Below are experts of layer 5 (counted from 0) of a mixture-of-experts language model. Rows are named router (the router's row for the expert), down (a neuron's output weights, with its number) and show model dimensions 0-223. Each number is 200 + 30 x the weight over its row's rms, rounded and kept within 0 to 999.
Before each expert's rows: a language model's description of what the expert responds to. This comes from a sample of Wikipedia text that the model never trained on.

# expert 39
Description: Infobox and table separators. Colons, dashes, pipes and coordinate separators opening infobox fields or table cells, e.g. "- Coordinates:", "| Date |", "Township:".
router,186,179,177,173,260,234,187,205,154,142,235,184,245,174,202,239,170,186,173,177,183,168,211,231,188,238,210,226,220,182,169,233,256,213,226,160,245,214,179,246,184,201,204,167,198,158,197,195,182,211,164,161,161,189,240,259,169,147,218,250,191,205,226,219,205,164,247,169,238,176,106,192,215,214,172,185,213,205,125,205,215,214,222,236,233,185,199,280,222,224,233,251,230,200,258,158,168,179,212,262,250,205,174,183,251,199,246,206,169,192,182,197,204,215,215,175,228,161,182,209,185,203,240,215,204,227,162,207,168,158,164,182,186,178,209,220,200,191,211,227,200,227,162,178,185,217,249,196,254,226,215,190,172,238,198,185,148,175,228,198,213,245,180,213,204,225,214,160,201,232,212,162,189,242,234,180,252,226,202,168,234,181,201,176,175,201,235,159,146,197,179,197,132,207,164,190,217,192,167,156,212,182,184,204,157,264,141,178,190,184,230,205,165,209,166,214,209,241,182,197,205,208,151,211
down0,151,188,222,191,222,188,136,161,221,213,195,170,229,158,214,170,237,214,173,229,184,228,220,195,253,219,186,231,207,173,156,180,241,212,223,247,245,161,230,254,231,211,224,188,219,195,227,170,210,230,176,224,248,198,164,158,212,218,202,167,134,185,229,212,214,174,204,208,184,224,188,223,249,204,162,239,178,206,196,189,226,166,237,223,199,216,223,188,227,186,154,213,206,214,223,192,239,211,189,211,198,204,211,166,207,135,232,216,185,166,163,187,135,180,223,206,171,180,174,186,197,199,207,148,194,258,147,191,260,182,154,170,158,208,127,205,159,187,208,202,154,155,174,157,203,222,203,173,171,244,227,180,230,170,230,137,230,164,233,229,156,195,235,238,197,167,202,183,195,192,199,262,194,184,246,158,184,233,182,147,219,224,219,233,239,202,226,155,204,164,201,218,241,174,183,242,142,141,183,143,135,191,197,179,259,165,171,204,233,209,223,205,171,172,171,180,157,193,183,195,214,209,168,175

# expert 0
Description: Infobox field labels. Field names in infoboxes, lists and table headers before a colon or pipe, such as Genus, Born, Positions, Full name.
router,191,171,174,127,165,196,169,153,221,163,162,193,226,193,274,239,205,198,183,189,226,246,237,176,217,188,212,196,236,175,188,219,214,134,221,141,235,213,221,196,161,188,203,168,196,178,196,223,206,243,164,213,191,250,218,241,182,167,200,233,233,268,254,219,205,198,192,202,221,246,206,208,237,193,199,195,237,218,203,211,194,236,230,193,195,236,234,174,218,148,187,169,209,228,218,162,174,169,192,235,213,189,224,213,203,195,207,210,145,207,175,166,221,245,247,196,231,183,209,218,184,218,198,193,173,218,198,223,190,217,173,253,202,170,161,184,213,177,212,184,220,143,177,168,177,204,266,169,170,225,140,212,228,235,246,163,178,187,241,191,235,176,231,224,192,213,192,221,193,207,194,161,233,224,202,193,210,180,166,197,158,182,223,217,230,233,283,228,249,156,183,165,216,203,167,168,153,209,121,192,232,167,207,229,209,246,177,184,236,173,194,214,178,245,167,181,217,251,185,205,193,103,127,169
down0,201,199,217,185,187,172,170,187,252,176,203,175,271,186,215,191,210,243,254,151,206,235,221,181,183,192,160,196,212,240,238,137,226,145,182,236,199,170,205,152,215,246,222,199,199,218,206,172,187,220,237,201,217,204,248,247,195,172,198,222,222,243,196,158,183,174,237,275,261,202,259,233,164,209,222,168,192,224,229,184,191,198,186,243,201,242,258,149,196,209,206,208,131,207,219,205,233,121,200,161,217,216,191,182,182,197,163,217,204,156,172,201,184,232,187,178,159,170,244,211,168,182,195,231,158,155,208,167,167,240,202,174,201,173,210,249,258,187,210,203,189,239,208,255,198,169,233,243,162,167,208,180,206,145,208,217,199,289,191,169,181,206,235,208,163,194,178,199,193,217,178,164,206,181,254,173,211,201,170,185,161,185,216,178,299,203,186,178,205,202,169,190,220,226,213,170,186,265,167,245,223,179,206,213,208,209,177,204,176,179,231,202,230,177,216,191,187,205,135,224,156,180,210,209

# expert 20
Description: Short name-start fragments. Short second word pieces inside names and words after a first piece like Mar, Cal, Com, such as ad, ed, ab; also coordinate ″W.
router,199,170,199,184,113,191,172,105,238,187,272,189,195,203,214,213,230,200,199,213,124,240,193,180,207,206,233,259,217,203,220,207,149,199,203,170,178,237,271,200,190,196,203,201,203,189,213,207,186,163,200,223,203,240,227,216,185,184,199,213,211,206,142,190,193,200,167,208,211,244,154,226,231,208,234,239,204,189,156,201,260,216,230,200,191,186,226,162,205,187,186,223,223,237,166,158,237,174,184,256,221,149,216,191,280,172,186,190,96,208,211,192,227,242,179,252,185,200,193,219,209,214,198,264,167,134,196,237,198,176,162,179,183,166,173,203,220,179,231,224,210,187,215,195,175,208,195,183,171,201,167,192,205,222,255,205,178,203,210,208,227,199,157,220,192,204,184,163,164,229,147,203,205,159,176,237,149,210,255,213,266,172,172,222,194,188,197,216,198,224,240,202,175,216,206,197,204,231,182,175,234,198,236,184,260,154,226,211,149,229,191,211,189,221,179,214,192,289,190,229,174,210,148,199
down31,181,221,173,220,199,257,212,192,236,198,188,245,212,134,222,135,192,229,238,178,290,206,213,207,267,209,226,196,257,189,228,163,236,220,193,176,175,208,207,204,181,160,231,190,209,212,186,197,185,233,197,260,248,217,197,210,174,168,233,226,193,170,211,272,253,217,262,262,183,152,207,236,234,180,205,186,192,231,252,180,193,220,157,170,174,215,261,211,242,190,196,219,236,210,208,171,240,180,183,136,209,171,190,198,165,173,214,184,205,244,202,228,209,175,209,199,150,216,213,155,213,175,233,192,245,208,156,216,208,219,191,157,180,228,218,177,169,202,166,212,239,194,200,232,220,196,167,220,198,179,188,184,221,192,235,217,214,212,257,159,116,228,179,177,207,251,161,156,199,166,244,217,138,161,221,218,201,195,168,198,173,183,267,192,184,167,197,201,243,157,197,206,202,237,181,181,228,209,208,208,222,239,145,195,140,184,209,164,153,256,209,213,180,186,211,231,219,176,206,220,244,184,204,217

# expert 4
Description: Opening brackets and quotes. Opening parentheses, quotation marks and brackets after a name or value, e.g. before birth years, scientific names, or converted table numbers.
router,237,173,167,190,262,183,201,218,154,217,250,181,158,162,167,227,216,200,192,186,219,233,148,202,198,255,204,209,160,223,222,187,199,121,184,218,189,202,232,177,249,228,191,228,197,165,182,227,182,172,189,184,121,187,162,209,222,202,216,170,214,199,246,237,220,166,180,169,202,180,221,254,218,185,190,268,204,210,195,239,213,216,220,194,174,194,154,162,221,224,176,215,231,174,178,157,172,261,177,199,198,247,178,183,175,220,199,206,137,197,147,239,192,222,198,228,246,246,163,216,193,174,178,228,192,179,213,232,246,232,194,255,211,248,243,224,231,189,154,187,237,221,228,189,232,176,211,216,236,243,246,264,186,185,142,187,191,169,175,181,249,224,145,201,207,218,179,191,203,208,151,222,186,244,248,158,244,212,148,199,202,191,180,192,195,259,170,234,193,191,145,230,239,219,160,227,204,205,187,211,206,211,156,199,208,214,176,210,209,182,133,222,176,120,200,220,202,209,173,187,240,213,154,206
down0,208,182,235,170,191,241,227,213,247,180,204,238,199,208,243,156,252,198,205,241,204,184,234,178,178,225,234,213,213,220,216,210,172,206,230,203,182,270,196,219,167,193,230,183,177,205,172,201,236,261,185,188,200,181,201,256,226,244,228,232,191,203,173,214,201,181,215,208,244,246,155,194,235,226,182,211,307,161,179,198,166,213,162,282,214,174,229,213,143,204,254,218,201,215,245,208,206,203,180,196,165,192,201,189,233,183,198,203,268,243,219,233,188,153,193,211,169,202,214,209,176,256,182,188,252,213,207,184,164,191,184,193,207,149,125,225,199,192,196,205,174,211,210,203,239,223,189,177,162,205,159,183,202,226,245,168,209,220,221,223,214,214,144,252,232,197,227,184,187,202,251,172,191,197,184,246,198,175,212,152,245,175,210,179,207,197,214,165,192,221,249,201,190,185,237,145,190,162,182,225,232,244,173,228,159,237,241,197,253,236,245,201,250,213,164,180,159,183,206,256,187,164,281,213

# expert 52
Description: Technical head nouns. Head nouns in science and technology text after a modifier, e.g. pyruvic acid, ternary complex, engine, aircraft, protein, software.
router,199,238,209,189,222,187,218,198,224,233,195,246,215,219,197,186,228,193,233,197,238,174,212,187,209,238,219,246,230,215,226,175,156,173,203,219,200,213,228,204,219,195,201,178,184,222,238,207,214,323,252,206,230,194,103,220,218,190,186,208,211,203,217,204,156,158,175,217,188,148,240,153,222,162,178,176,201,229,207,214,186,180,222,246,217,236,238,151,212,218,203,213,190,153,216,225,229,208,199,144,221,220,175,204,198,194,142,215,224,175,216,183,205,195,157,191,92,180,196,216,199,204,169,201,134,234,193,203,203,244,224,216,187,192,237,205,192,191,182,208,227,210,215,168,195,197,224,279,226,189,140,212,207,144,191,193,201,216,200,183,214,214,195,194,208,230,221,136,234,228,236,206,222,182,195,212,240,172,242,225,204,192,250,209,223,235,190,267,197,230,169,137,215,185,176,204,123,190,237,203,206,209,131,255,161,208,187,242,249,168,220,213,243,193,197,176,175,135,234,221,192,186,168,226
down2,214,214,232,149,158,228,244,137,202,208,199,208,238,143,246,166,166,197,169,196,250,199,244,212,240,182,139,197,200,176,193,215,195,209,222,253,196,158,170,212,186,229,166,162,218,151,186,204,230,176,207,203,256,176,165,176,224,191,213,222,185,228,172,173,220,303,151,190,184,187,212,203,193,177,229,185,181,201,157,214,206,171,156,223,171,150,201,180,217,180,193,246,275,198,184,190,269,186,247,197,162,230,200,183,205,208,217,235,182,153,168,216,215,200,198,250,178,203,250,230,150,177,214,177,242,194,201,182,202,202,209,226,140,223,216,171,231,217,253,180,210,184,151,197,217,195,182,206,192,179,227,178,195,197,202,172,200,184,187,195,181,205,202,170,112,254,230,189,265,194,205,197,193,169,178,158,247,228,207,188,217,230,210,173,162,251,238,250,261,194,237,198,160,228,170,192,205,181,146,222,219,207,140,200,147,168,159,173,194,192,176,183,227,162,214,161,199,178,170,228,163,218,210,221

# expert 18
Description: Numbers and magnitudes. Trailing zeros and digits of large numbers plus magnitude words, such as 70,000, 2.4 million, percent, hundreds, mostly in casualty or money figures.
router,161,234,196,267,235,291,183,224,174,169,170,220,174,175,202,187,213,195,196,227,138,128,188,217,176,133,190,161,173,196,182,198,187,217,212,227,199,273,152,180,242,201,135,200,237,177,167,193,219,188,264,186,194,168,218,164,155,236,191,172,177,215,209,210,201,256,210,163,179,206,195,180,213,159,260,225,175,211,226,206,182,181,239,198,230,187,180,209,192,193,216,215,205,190,226,211,211,234,177,186,131,290,205,167,235,197,161,200,207,204,230,207,200,191,164,253,238,208,211,245,255,196,225,203,204,196,241,165,193,164,171,219,202,201,223,191,233,235,211,217,183,242,240,185,241,219,117,209,172,203,206,186,205,181,147,219,190,187,178,231,213,198,217,227,247,212,213,157,240,162,265,218,183,179,220,216,193,235,207,191,177,254,149,222,205,197,158,181,224,197,266,178,207,193,186,202,160,159,236,245,213,226,191,166,187,163,242,197,214,268,226,183,205,173,173,193,197,190,207,173,196,246,199,189
down0,157,226,192,165,270,155,256,192,214,151,187,181,174,203,206,181,171,203,228,180,165,217,183,208,140,230,188,191,175,239,189,246,157,176,163,195,198,160,238,229,245,200,146,197,215,145,164,194,179,198,169,104,177,220,231,218,184,155,279,188,212,205,261,203,210,148,210,228,229,178,191,210,203,240,178,210,212,162,190,230,184,182,207,242,214,211,213,195,201,156,133,200,145,195,205,158,177,170,211,232,223,198,201,201,169,220,200,179,205,177,199,228,229,178,208,191,169,129,158,227,155,229,219,232,277,187,179,206,186,188,184,194,221,210,123,238,183,219,229,209,165,178,196,239,153,214,190,207,190,187,248,224,167,224,203,232,200,183,199,223,173,215,194,201,221,199,129,237,191,195,258,234,219,216,184,143,220,207,211,216,204,200,191,185,146,239,190,193,200,227,172,210,200,186,227,241,210,167,196,222,226,176,200,198,250,199,187,209,222,217,120,195,193,193,209,233,216,191,202,186,183,117,181,272

# expert 27
Description: Creative work vocabulary. Words about making or releasing films, albums, songs and books, often passive verbs after "was", e.g. written, directed, recorded, album.
router,203,217,155,263,187,170,165,220,227,230,190,189,165,194,200,221,221,208,259,215,212,224,241,180,213,250,175,167,195,191,266,182,157,186,209,168,207,225,213,183,237,224,215,225,217,193,186,242,207,190,228,224,193,108,250,169,173,189,223,217,196,203,170,210,216,248,201,190,196,282,228,224,210,185,214,181,196,216,213,223,177,187,166,190,179,189,175,257,187,184,176,141,187,158,153,214,171,188,166,215,204,182,205,198,195,203,254,267,209,271,186,214,168,195,221,163,207,201,191,203,203,172,151,256,194,161,224,176,240,193,186,233,184,192,188,165,180,206,175,202,180,194,177,181,224,200,198,161,205,168,159,181,126,224,245,184,196,191,202,181,132,252,122,185,185,194,200,170,253,185,166,219,211,218,220,197,144,182,138,224,168,220,233,175,185,210,166,264,259,168,234,188,259,211,198,196,210,196,203,271,178,234,177,175,186,199,245,147,223,226,238,222,161,199,226,180,243,197,198,182,233,219,151,211
down0,166,191,243,183,207,183,205,217,150,189,184,252,146,248,231,141,206,204,180,189,176,192,187,211,210,179,183,195,168,184,185,185,154,181,204,177,205,202,240,223,200,254,238,169,224,207,195,159,210,151,205,159,173,225,153,207,225,197,191,222,197,230,237,199,188,193,176,197,184,217,212,203,235,138,281,157,194,211,182,230,259,196,174,249,212,157,215,214,186,176,201,225,203,228,239,183,205,254,249,203,199,182,172,225,215,256,215,208,167,158,208,222,216,132,280,135,198,187,232,181,243,172,217,204,182,236,222,216,163,261,158,230,225,215,222,165,195,277,157,221,197,211,243,233,198,236,214,216,229,208,217,182,213,189,254,221,196,171,184,233,144,194,166,176,170,191,219,173,164,248,164,145,196,153,176,133,231,236,208,207,184,247,175,222,247,223,174,224,169,180,191,216,148,188,223,232,171,161,212,198,166,202,172,231,191,182,235,180,162,160,188,185,179,179,200,197,216,230,239,143,206,221,222,170

# expert 63
Description: Agent-noun endings. Word endings like -or, -er, -ator inside words and names, plus role nouns such as president, captain, manager, trainer.
router,172,237,198,123,176,169,189,193,241,145,230,214,222,273,207,199,229,190,196,200,192,168,208,172,208,232,207,201,193,202,196,217,140,187,217,249,182,222,185,200,146,182,186,162,182,181,201,211,205,187,164,181,254,218,196,204,184,198,195,210,225,256,191,194,187,154,163,198,217,217,162,162,212,184,148,261,201,166,175,211,187,244,221,196,207,112,236,144,194,140,193,200,194,229,222,216,200,272,204,199,227,173,190,163,190,160,157,156,242,193,193,199,200,279,217,199,177,171,186,229,215,219,210,235,149,186,220,203,209,199,191,183,168,220,203,196,181,195,320,172,177,187,267,203,195,207,245,205,195,201,155,243,216,174,271,200,201,213,200,202,227,132,231,209,207,195,246,208,195,216,111,181,192,195,219,243,190,217,206,193,219,225,165,225,201,226,182,228,243,225,250,196,154,179,168,195,199,164,195,193,189,206,253,182,185,137,199,182,170,221,249,151,213,205,201,201,178,177,167,190,215,171,223,211
down20,210,228,244,200,174,229,195,214,191,173,195,189,127,207,211,185,187,238,181,200,177,240,151,205,192,163,180,162,144,204,209,192,183,190,195,243,206,210,163,210,157,231,196,159,151,242,186,203,231,212,156,264,206,178,196,215,181,143,176,199,176,147,187,160,158,158,210,176,224,197,184,198,205,232,201,248,231,204,175,214,146,189,206,245,221,197,197,228,187,212,228,227,203,211,196,209,126,180,191,119,202,208,134,123,175,187,198,220,175,226,223,141,249,183,198,199,185,191,198,209,187,244,214,170,202,248,262,246,204,157,223,180,205,235,229,201,216,200,225,231,133,194,186,161,204,170,186,177,246,207,228,176,125,176,213,219,188,201,197,174,247,212,198,192,249,210,240,213,169,242,187,180,166,241,173,179,181,164,164,196,218,173,175,187,210,204,172,198,297,212,197,160,157,151,203,208,200,165,240,137,177,199,231,209,215,193,212,182,196,192,194,158,187,147,174,139,172,160,168,191,169,181,183,173

# expert 5
Description: Of/in prepositions. Prepositions of and in (also from, by, de, von) right after a noun, as in language of Nigeria, degree in 1979, remix of.
router,195,205,179,199,217,155,240,224,159,179,147,188,206,164,174,235,199,192,174,199,224,165,193,176,209,203,211,201,233,188,203,210,193,205,222,227,223,221,206,204,148,188,181,146,146,155,183,212,201,173,230,197,202,187,131,176,260,184,203,223,192,161,217,211,215,153,240,187,223,152,258,191,183,209,204,203,188,216,239,247,201,168,197,182,214,171,203,243,230,214,180,221,216,209,196,259,204,198,206,245,241,198,126,200,175,230,108,212,243,178,227,226,163,224,214,174,172,174,176,214,235,170,264,165,183,224,164,208,180,229,195,237,169,125,159,173,164,196,194,222,190,235,122,178,204,214,232,229,200,220,238,211,181,250,228,190,215,165,203,180,249,179,211,247,184,170,198,183,226,205,169,225,224,253,166,155,189,186,195,245,227,196,189,152,179,163,187,228,200,233,189,216,187,234,253,261,248,231,149,207,201,184,178,168,222,192,172,161,188,137,174,250,210,236,211,219,235,145,227,178,215,246,235,213
down0,217,211,232,156,216,215,191,215,252,206,229,200,213,239,267,166,166,170,222,158,201,149,168,151,229,214,167,239,218,177,212,203,137,210,191,179,180,229,190,164,217,172,185,142,209,215,181,200,170,219,193,267,186,185,213,224,185,235,207,181,226,143,202,170,193,198,265,214,217,156,223,197,160,161,216,215,190,227,137,239,209,171,209,240,221,175,238,224,157,206,190,207,177,177,169,204,200,184,186,228,131,210,188,209,232,205,217,231,203,151,217,171,203,257,167,129,247,210,203,212,168,162,207,217,241,217,214,219,221,196,183,221,198,227,203,159,235,170,181,194,179,135,214,216,191,172,194,261,220,161,208,163,187,174,162,195,209,176,137,182,303,202,216,231,210,221,210,183,214,200,215,211,195,191,220,167,219,254,230,196,239,192,209,231,186,228,249,243,240,273,245,216,253,191,210,212,210,178,205,210,234,227,170,181,256,195,198,236,181,153,199,154,148,180,185,182,239,234,183,222,213,204,173,150

# expert 59
Description: Definite article the. The word the or The starting noun phrases, often after of or in and at article openings, as in the building, The 2020 RPM.
router,226,243,192,256,205,240,267,224,157,196,221,183,165,157,187,223,236,167,170,224,231,220,215,198,221,203,249,188,161,178,211,214,218,210,219,230,225,218,184,235,233,182,228,189,170,235,178,208,200,197,206,200,216,276,180,220,189,189,214,197,219,165,237,240,203,181,177,184,221,160,218,157,233,251,183,211,208,248,213,230,169,232,209,187,229,233,156,205,226,261,160,237,217,220,163,163,166,135,169,244,202,202,243,142,157,182,149,170,177,151,146,232,177,181,201,227,203,184,191,172,141,137,187,210,165,203,188,158,228,270,203,199,180,235,237,188,207,166,210,220,159,257,203,215,220,227,176,167,229,204,234,185,258,220,243,201,204,166,227,173,233,259,153,234,196,239,206,173,216,198,210,242,224,212,157,156,152,155,210,181,206,160,227,230,174,224,202,172,161,223,194,172,214,230,179,244,217,180,197,193,202,224,246,185,160,189,176,191,159,213,271,192,203,239,164,188,199,168,196,202,245,199,201,189
down0,205,231,199,201,245,230,204,214,170,209,183,219,149,221,196,208,154,243,210,213,254,166,140,220,186,218,204,211,195,209,169,209,202,205,140,255,236,170,212,187,175,174,155,151,219,230,251,214,179,221,237,190,200,210,192,159,200,229,281,209,184,212,206,221,189,230,160,162,199,179,237,202,220,160,195,173,213,200,174,182,215,229,194,181,197,226,179,219,188,183,235,178,248,136,189,183,185,228,187,158,160,199,84,186,153,216,184,185,228,198,243,223,200,168,161,184,206,196,215,225,202,189,254,202,200,212,170,211,178,218,140,240,189,182,170,200,152,175,223,158,264,221,255,259,220,220,232,262,229,234,194,234,178,201,186,214,184,156,186,249,180,204,221,221,265,205,167,205,217,214,200,183,175,222,148,171,175,233,170,228,226,208,191,246,162,190,204,230,227,158,177,187,177,185,188,248,226,188,176,172,188,249,141,207,206,195,149,174,238,193,170,225,190,160,157,272,203,164,198,165,225,209,228,233

# expert 13
Description: Verbs after auxiliaries. Participles and past-tense verbs after was, were, is or been, such as washed, done, appeared, born, held, released.
router,210,215,184,215,203,205,190,182,205,254,226,216,246,169,211,214,141,204,193,210,168,239,229,212,244,238,162,215,234,178,236,152,207,167,235,178,227,233,197,192,217,186,187,209,166,231,184,197,210,232,149,198,235,180,222,171,174,269,228,192,243,213,170,219,159,196,211,175,164,286,197,222,206,187,198,260,230,215,174,252,198,176,212,179,155,178,179,258,186,202,168,251,219,239,166,225,195,154,198,110,203,208,181,160,168,167,227,181,182,227,235,182,172,202,247,204,207,174,184,176,193,184,214,204,209,249,225,239,221,206,183,203,155,206,193,167,203,212,256,142,184,157,186,170,231,191,179,153,175,206,195,220,208,216,174,184,220,204,215,182,208,192,180,142,145,184,192,165,197,189,196,176,206,240,129,197,214,147,195,195,156,188,174,167,197,169,141,145,131,221,225,181,235,207,176,219,198,229,215,134,178,216,201,152,244,193,295,189,192,158,170,253,170,196,232,208,199,172,202,209,218,219,170,208
down1,159,166,209,192,228,194,234,191,167,204,194,206,129,229,168,263,164,274,217,194,206,205,179,214,175,255,158,175,216,197,182,176,166,186,175,256,208,221,219,185,171,187,157,146,190,164,175,190,196,197,212,204,210,238,241,208,158,192,220,224,214,224,199,227,176,207,231,172,221,207,232,175,225,258,239,193,157,175,200,174,180,144,211,232,214,254,172,230,212,181,217,151,185,203,188,168,178,175,199,244,191,194,215,221,189,221,201,196,242,232,248,198,228,205,221,170,178,205,231,241,195,180,177,256,167,164,171,218,220,187,197,237,218,200,247,214,197,178,235,196,164,185,280,223,210,145,216,173,239,247,239,155,200,116,160,223,257,166,185,216,209,201,276,170,231,219,170,197,209,212,207,201,193,222,197,157,202,259,229,189,182,228,175,148,162,215,255,209,229,174,229,216,163,239,238,202,191,166,203,222,176,162,180,204,194,180,198,248,214,185,155,234,233,169,217,177,165,149,172,235,232,252,156,177

# expert 7
Description: Abstract nouns before of. Abstract nouns after the, a or in, often in set phrases before of or to, such as number, example, in turn, in view.
router,198,258,175,174,206,153,170,234,207,174,185,168,179,224,210,261,190,198,216,231,189,157,235,181,200,222,209,205,252,220,175,176,211,189,235,221,220,189,211,109,169,206,209,192,200,251,210,193,190,197,157,198,175,204,221,257,170,210,213,196,177,169,195,175,232,207,160,208,200,231,162,171,215,140,214,198,189,228,189,238,249,169,245,202,235,167,192,216,172,153,217,189,206,179,137,158,191,239,181,112,195,253,204,212,232,208,216,192,242,189,222,166,209,237,182,206,210,217,205,209,242,151,237,239,187,166,163,198,183,182,185,191,168,204,169,213,205,232,157,232,158,173,185,181,252,220,184,235,193,181,135,192,185,205,176,188,162,180,215,183,112,124,243,199,258,194,157,227,226,209,233,230,201,220,232,168,166,210,229,187,228,166,146,172,170,221,246,214,182,182,230,201,188,209,160,161,145,198,251,216,173,224,225,186,163,191,180,231,214,248,195,221,205,194,225,181,189,248,229,200,167,235,270,168
down0,189,183,193,186,188,223,240,218,204,204,171,167,204,233,227,191,181,260,203,238,197,187,228,193,178,249,217,132,260,242,182,182,160,155,161,184,229,189,188,185,204,206,215,223,246,207,137,195,217,149,201,221,189,228,153,174,232,189,220,153,260,219,163,184,154,159,201,221,239,153,194,165,248,197,227,216,177,170,180,226,159,217,223,199,194,252,261,213,151,231,247,198,182,192,268,210,180,218,222,209,187,232,142,224,262,171,254,221,202,212,192,241,217,220,203,236,220,167,208,230,209,188,249,223,239,151,186,151,224,177,246,209,204,198,184,173,195,168,236,224,197,259,229,191,211,182,201,221,190,203,171,217,175,166,216,213,194,173,182,220,171,190,258,203,192,191,213,221,200,159,192,216,219,165,221,237,184,188,213,177,200,204,200,138,235,249,276,197,249,178,193,251,225,187,167,146,240,204,167,220,206,165,217,160,212,226,254,179,200,214,188,207,183,190,230,140,217,183,170,211,259,232,134,212

# expert 24
Description: Articles and word starts. The articles a and an, plus first pieces of words just after an opening parenthesis or quote, such as (typically, "hybrid".
router,183,224,194,199,218,222,176,240,188,219,162,208,197,216,164,210,234,215,215,191,133,181,207,168,263,149,195,153,152,184,208,192,153,228,204,210,189,203,172,202,197,194,185,210,190,129,183,163,183,148,227,201,220,184,236,189,190,196,201,149,208,215,205,172,214,179,185,185,257,258,177,209,192,177,244,187,180,261,226,208,189,202,202,193,241,147,145,227,177,185,212,203,205,258,267,246,198,235,199,177,156,196,201,171,217,159,239,161,207,172,220,236,203,180,227,218,254,206,170,212,226,208,184,172,256,206,186,229,275,184,160,162,220,204,231,181,187,186,176,226,188,241,211,158,216,199,146,240,183,121,211,221,207,207,144,202,240,220,193,216,197,189,219,182,154,178,240,216,196,184,254,220,211,218,188,186,175,197,151,133,230,218,214,154,176,228,159,227,215,190,179,138,167,224,202,191,207,157,226,186,194,195,222,177,220,127,247,196,249,212,164,205,233,187,178,219,192,128,207,236,228,141,254,207
down0,236,178,198,256,230,200,201,163,170,178,159,218,234,177,210,160,218,226,190,213,196,149,217,196,148,161,191,228,225,197,227,186,196,231,150,207,185,237,201,270,166,205,186,206,182,220,208,165,146,184,220,202,193,212,155,200,204,215,198,241,216,195,202,224,161,176,199,271,259,216,238,197,130,230,167,251,234,159,246,165,139,226,216,176,177,213,161,143,151,194,179,223,146,144,207,189,208,173,234,180,138,188,206,194,182,223,246,153,198,209,139,199,211,178,271,191,226,207,181,204,127,191,134,194,205,181,173,180,249,223,197,207,222,202,204,229,189,200,213,234,223,208,156,227,204,178,216,210,213,159,165,200,187,200,169,168,219,179,201,200,204,197,187,202,162,222,197,270,207,211,231,160,144,209,173,227,224,160,169,198,214,196,272,218,225,220,172,204,186,168,158,145,199,171,155,170,209,153,187,233,218,183,182,215,183,173,182,229,177,229,204,176,217,141,127,224,246,205,185,203,196,185,188,176

# expert 10
Description: First/second-person pronouns. Pronouns I, You, We, My starting clauses in song titles, book titles and quoted speech, e.g. "Everything I've Known".
router,230,249,211,266,163,218,181,241,207,184,153,210,191,227,228,172,143,215,170,192,160,237,187,183,163,264,212,196,190,204,233,191,147,230,187,214,194,174,205,154,219,207,197,177,240,162,153,202,210,192,191,250,205,188,169,165,176,219,176,202,194,284,251,187,204,165,193,200,203,224,247,206,177,223,163,191,205,176,228,178,169,200,132,167,190,193,224,207,185,223,184,182,182,192,174,254,223,204,175,190,190,240,153,187,202,175,194,215,185,176,133,222,214,151,203,203,257,193,202,163,230,204,169,173,236,145,157,183,257,176,203,218,184,190,182,194,174,211,230,241,183,185,203,202,235,173,160,184,215,187,202,179,130,190,223,197,173,226,177,232,148,213,164,230,240,160,176,266,217,184,143,205,202,179,260,183,128,250,192,146,157,227,185,178,187,230,178,249,214,212,176,196,198,169,256,226,267,211,244,259,201,193,234,215,193,174,191,186,140,220,243,209,181,183,185,198,224,146,221,198,213,172,188,198
down0,221,182,205,198,179,151,231,233,203,175,119,173,176,145,140,197,225,242,188,137,177,211,219,197,159,174,195,256,152,237,184,205,173,200,167,217,198,255,239,215,252,187,166,204,191,215,190,128,224,196,187,202,184,172,223,172,189,184,167,222,161,149,203,206,174,165,216,205,228,204,149,189,211,184,205,227,224,193,165,232,234,184,223,201,216,146,153,254,254,205,193,174,151,180,237,151,184,235,175,172,159,175,179,237,217,201,204,213,236,201,184,159,202,152,146,220,175,231,210,157,197,186,193,202,181,172,252,241,192,163,205,204,210,195,186,172,161,155,208,234,211,208,200,222,184,174,185,146,204,208,208,220,153,200,180,195,124,176,195,238,207,169,221,177,180,191,156,172,175,204,164,223,167,232,158,181,200,134,170,250,176,184,205,220,213,158,181,192,178,154,200,267,162,182,187,188,169,202,167,160,180,160,140,222,170,153,171,181,134,169,191,182,180,193,237,225,187,203,212,181,208,151,179,230

# expert 51
Description: Rulers and titles. Regnal numerals and titles in history texts, e.g. Napoleon III, Justinian I, World War I, General, King, bishop, Ottoman.
router,223,168,242,246,231,228,162,151,247,246,188,293,180,199,213,121,121,239,214,201,227,175,199,182,233,155,205,215,223,192,228,214,274,225,204,198,210,156,147,214,218,207,197,140,196,155,201,207,229,172,168,234,200,252,203,197,201,206,167,171,211,181,137,196,180,164,183,180,174,176,211,214,131,235,240,232,202,207,194,192,209,176,177,180,205,157,219,144,184,224,215,217,210,203,224,189,207,193,192,219,222,259,201,187,229,181,186,227,252,182,223,201,225,260,190,225,160,221,183,232,160,221,178,189,184,228,186,177,234,147,207,204,176,184,194,222,193,214,224,256,207,252,194,165,192,221,200,177,228,241,193,226,201,150,185,182,197,185,210,226,199,141,229,224,227,205,211,256,140,158,201,197,204,198,172,177,253,225,232,177,202,194,170,192,183,269,223,156,229,190,241,239,231,214,217,217,259,152,219,174,207,178,222,230,193,131,212,190,198,176,175,152,201,199,165,190,222,215,230,217,215,189,142,213
down3,204,219,184,228,168,154,205,207,139,168,186,195,182,213,167,246,196,193,187,173,182,212,253,212,160,151,213,187,218,167,188,249,200,236,183,184,214,175,215,170,182,127,212,223,177,230,222,182,220,199,246,210,234,209,214,197,149,230,265,178,269,202,243,200,213,219,225,200,200,185,208,193,240,197,127,186,123,242,213,192,201,197,231,188,240,200,122,204,220,206,168,161,159,136,187,185,180,159,245,224,185,186,200,210,193,205,196,134,163,260,220,159,232,179,254,207,215,213,203,188,266,201,229,171,156,242,166,229,163,166,218,231,214,199,188,193,164,194,189,184,199,161,210,197,216,243,173,143,201,204,188,217,244,196,251,191,185,221,165,176,149,176,226,250,192,155,156,186,155,218,172,173,195,178,224,215,212,261,178,228,181,190,130,210,165,216,193,216,200,258,177,186,218,139,212,225,173,231,206,179,125,185,163,178,223,216,220,185,212,208,207,198,176,238,200,202,224,231,226,215,163,174,186,213